Below are experts of layer 6 (counted from 0) of a mixture-of-experts language model. Rows are named router (the router's row for the expert) and show model dimensions 0-191. Each number is 128 + 32 x the weight over its row's rms, rounded and kept within 0 to 255. Numbers have three digits each.
After each expert's rows: a language model's description of what the expert responds to. This comes from a sample of Wikipedia text that the model never trained on.

# expert 33
router:120132146143178147121146141082093151211197140098142142168120167135116131084165049180103151121136078130152075170132151123124106118100141150100107142127138134123195119097091110114139058141132126135168176131206147169157112102175124066140156090102180127158139096149130140085171143174140118141120095087141105145152128205066127099113155128070154131172082088145126175106115164099098154098185122147159121141142110112170189102108135112082106105137128119112111179183144117151122138116181147090141119143141124153143094138089164131154115174037056143113074078115108158155091146059105152097
It responds to: Against/for, Thai bytes, name endings. The words for and against in sports and politics, Thai script bytes, and mid-word pieces ending foreign names.

# expert 18
router:135070073120142157153170168119094192134124158149129173122193108087162169105103110160123130111118071130122183097131149140051144149065092126151136127137196076114162155112115075096174089121166111111125149103119156122107118143144115129108143150149141117129177172185153182135096130173134130128130136110124176076135094104108119124116105114093118084141129093140096104134101130157147086148121138082173127127203173143158175124144135092074164080113145154122104090188135069136178160151165113126134147192165130118127172151102191140164082206037111097099156119138119171173162102085076150096
It responds to: Short lowercase word starts. Single letters or short pieces beginning words, like c, d, op, m, plus common words such as not, year, form.

# expert 20
router:147081126165148158136166167139135149134179163127171121125106136148164078112155123131089139056096178112136081101142154187071183098103167168088113180125159110205165153136125143088156149124231109094146149110144146130153085145141087088148133186163112098132113125135131103167139120168069093121124135078146115124136137097105126143131163153094109138097133090149088146206122153114189141114111073143157099166148072146145139133124163171066099119117095079135146106154132145203091163156217139123147110175083147153082144094122096123124072174095093151072115108168115121154079126149086106137
It responds to: Past-tense verbs, field labels. Narrative verbs like released, began, became, played, served, plus the pronoun it and infobox labels like Born, Founded, Published.

# expert 30
router:084141108157138190171126172105121162185161109123111078110200145179154164111107087126107172105081076137140096128132139135081175186114110114103085175140164139094130130136103151114079118086132082115144157123183175181123155096129133140108162160120160080169127123197118133132180090181126128122174126058152105121111173168130133137125101161076081144108119122129080084130094184173171127141091089157143128157155083114168149076154099108127120093080159128134186112159156193178160187146129107153187093127128170096145180137072098128127126185113093092129079122168138159168091117092138114128
It responds to: Capitalized proper-name starts. Capital initials and proper-name starts for places, months and titles, such as F, B, United, York, January, Sir.

# expert 8
router:174103124124063175118154162112122132118147129114127180166120133070172154113160091111125183128123118124145183141147114147095146138112124128120096153157136087132197137101117135131129084129154147093151157140143149111139056110091114137174089052118169080164132091190179143138124113129106094152094128145123148146177162116086131168148132046102046112123108100150152135137067158118153116092111139164160114182161182114182141089083153153155125114136213160123135143145175150170091104198160130087188108144137106141175115166134109154193165184095136106116106120172143191176062103119112118081
It responds to: Pronouns, clause punctuation. Pronouns and function words like they, would, this, them, plus closing quotes, commas and periods, and zeros inside numbers.

# expert 12
router:147134095176084113113164169177126189165168091080131092101154143179115133130103097117132131158162109106080105123181147164107124097087125144102133173127128165106168171155051104160111152139181161101122160168177122141162091075097160067137134123098194107160125083177115092086121144171074128076130134078116162160171118094113148139154112119112077145124126095134163108146100191113154135114145132118219150118160155103176149067147125132124137092152153130129149113104173100191150133133144134077173146141097161105133129116116173145115122172089119057106119063194143159188081141099073160095
It responds to: Sentence ends, place nouns. Sentence-final periods, the first digit of years and dates, and proper-noun heads like States, India, District, Council, Union.

# expert 1
router:091070097142152136172151150141144160124184105120107137146194203132148110084138076080139157077131117099125102112164130130094168129152098096072157208123128137178123167123096169152129119143090128167131168156198144141137105171108116082154167118135114130133116121172100155118146080143103172175103099076127131098143111107077122159107095194125132118119073119111101119148116120135135125114119084151208124127146159098123149065113165122153168107129137136136108191165149166137156129193188091112236077150098173151159172107106153136130085186086136134103105143167147149193064093101143113110
It responds to: Biography pronouns, name initials. The article a and pronouns he, his, who in biographies, plus capital name-initial pieces like W, M starting surnames and titles.

# expert 22
router:116086153184144101086154163087137124144113112123187160151124132111164124082089061121132142081109102095074098070092151151078143108099139132133104114101146136126128158128080162143139141105161116148128154081230118150190177130135123157110109100131143130146114128163133147104088107181116090099145108040107123124113104153101143150132097067076096118122115147120082128191103163166107044120152099116179164149194130144180191097087155159158131087108120171095081124154093105104190130144146104133146142179137118110092138112082132147145154222110083093105111095157170159123105143108118138055
It responds to: Occupation and category nouns. Nouns after articles naming roles or things, such as film, album, game, company, and occupation endings like chemist, shipowner.

# expert 28
router:190128147105111183105153170118158110154160100091115091138145132144122108105129116123089154096105149088143129135124067213110140191105124133079135124132174101159082114121088138128159158122175121145202133125196148108145117048161136139112112175121153119184170106087116150156120120098142142124125105128106119111116154152061131172148101141052090075144115101140053155172118186082136103113141125124153140174108116115153161104160166152095112067182190098059100137135139133157114148112161092158166154161181153215091142120160139127183112180054117104140129149134163123133113161129083183163
It responds to: Suffixes, modifier words. Word-ending suffixes like -ed, -ful, -ious, -able, and modifiers such as other, most, only, used, plus the preposition of.

# expert 13
router:149083080131106134124125120160097140175164050119192156080161147126113124124059138094094154149138079163130093150117098142126142165071117139146121121087141134146138120137138138118173128109130074091134153175125140102151095086131149079099155129113145087167164119149116146113128096145163132091134125112164182140127146149081188104144129133084112084189074096178084195138155125143116141076161103154204094115128176103213181104181137125111108083098109136097103088171108152142146124136193148117204124174108193185126158101127077132144106158096143123092123118135154128175031082103154104120
It responds to: Indefinite article, section ends. The articles a and an after is, was, as, section-heading line endings, and closing parentheses in election result tables.

# expert 46
router:113098083115132134150181123129160144146134087114152176180145236186116145061090067186113158112111175112108098121142146147112130101112158158117129155095173104161149160134123120120141097132119140125161111088141156106131106097080153099105106130107148149160172162151124197104129092137140080136169142076129145146229136154110121151149085123158056159113094123123035143099090124105102149076125062153134099178149141111142162109122095117090148080097159144114138116116132138093156120133164129104142116149121165146130073091128100104171047211096100131133111100178166205139071138121098149107
It responds to: Mid-word letter fragments. Short letter pieces inside foreign names, rare words and URLs, such as in, er, z, an, ar, after capital initials.

# expert 24
router:156145048134176174128148177122112109152118130181126166108119204131078095115116092196096160114162151173117158171095129141095089136149130121093127119090166144121086144102136158100161149137099071156156146148191167134182098136125117141152146111160154114101099094160129123107129151186118130118091121122138161117179143137133139119151145112104096117099116142168085102113115158139132139123146068108179128178143112136221181129150163142120169139140109130069117078112078131088184164124164147138201056193113158088125102094141096154186105186113108152068145100124195144137063102083082169151
It responds to: Year final digits, home nouns. Last digits of years, such as the 9 in 1909 or 1956, and household nouns like home, family, school, house, daughter.

# expert 42
router:162118105169124153109155124100061192157174130093178149172096163154136120075144077159116134137088145116117087104111093166153133169102116175084108131131140098193108190121101133169099113096148085102130225102134119133119112088131081087076165150146112164175148160166147126130131158135075123125146093095059115042185145102134173080115085114116052176181103126155096150154080142192182126109136123103113106157107093131152171092109183139126144123129171151141128147144111097138103171136181165134190116126132129171132150089111133112147128135104105074120108090176137169190145146113078136140
It responds to: Determiners after prepositions. The, his, their, its after prepositions, plus superlatives and ordinals like most, -est, second, and the piece for in aforementioned.

# expert 37
router:193099112121120208107124147171150148153148154127120134105136186141158110113151076145135159133163172199082090140141171160044166188102120122122110131064177106149139154105121124142146134106174124139158176161164132142193055041124182143155149171096114139126157141138107117150105140140120151164130155133138156161148158117077107105140117126149099137096113164149053179179121149125124151089066146078192088134172112172125144071097101110107150123127171094112116126170146149142117144088148125123216078156189119123163141109149176108146106156120152072126132128115153169161079090088123165104
It responds to: Mid-word pieces, prepositions. Prepositions to, of, in after verbs, and inner word pieces like at, ic, s in anatomical, eradicating, 1960s.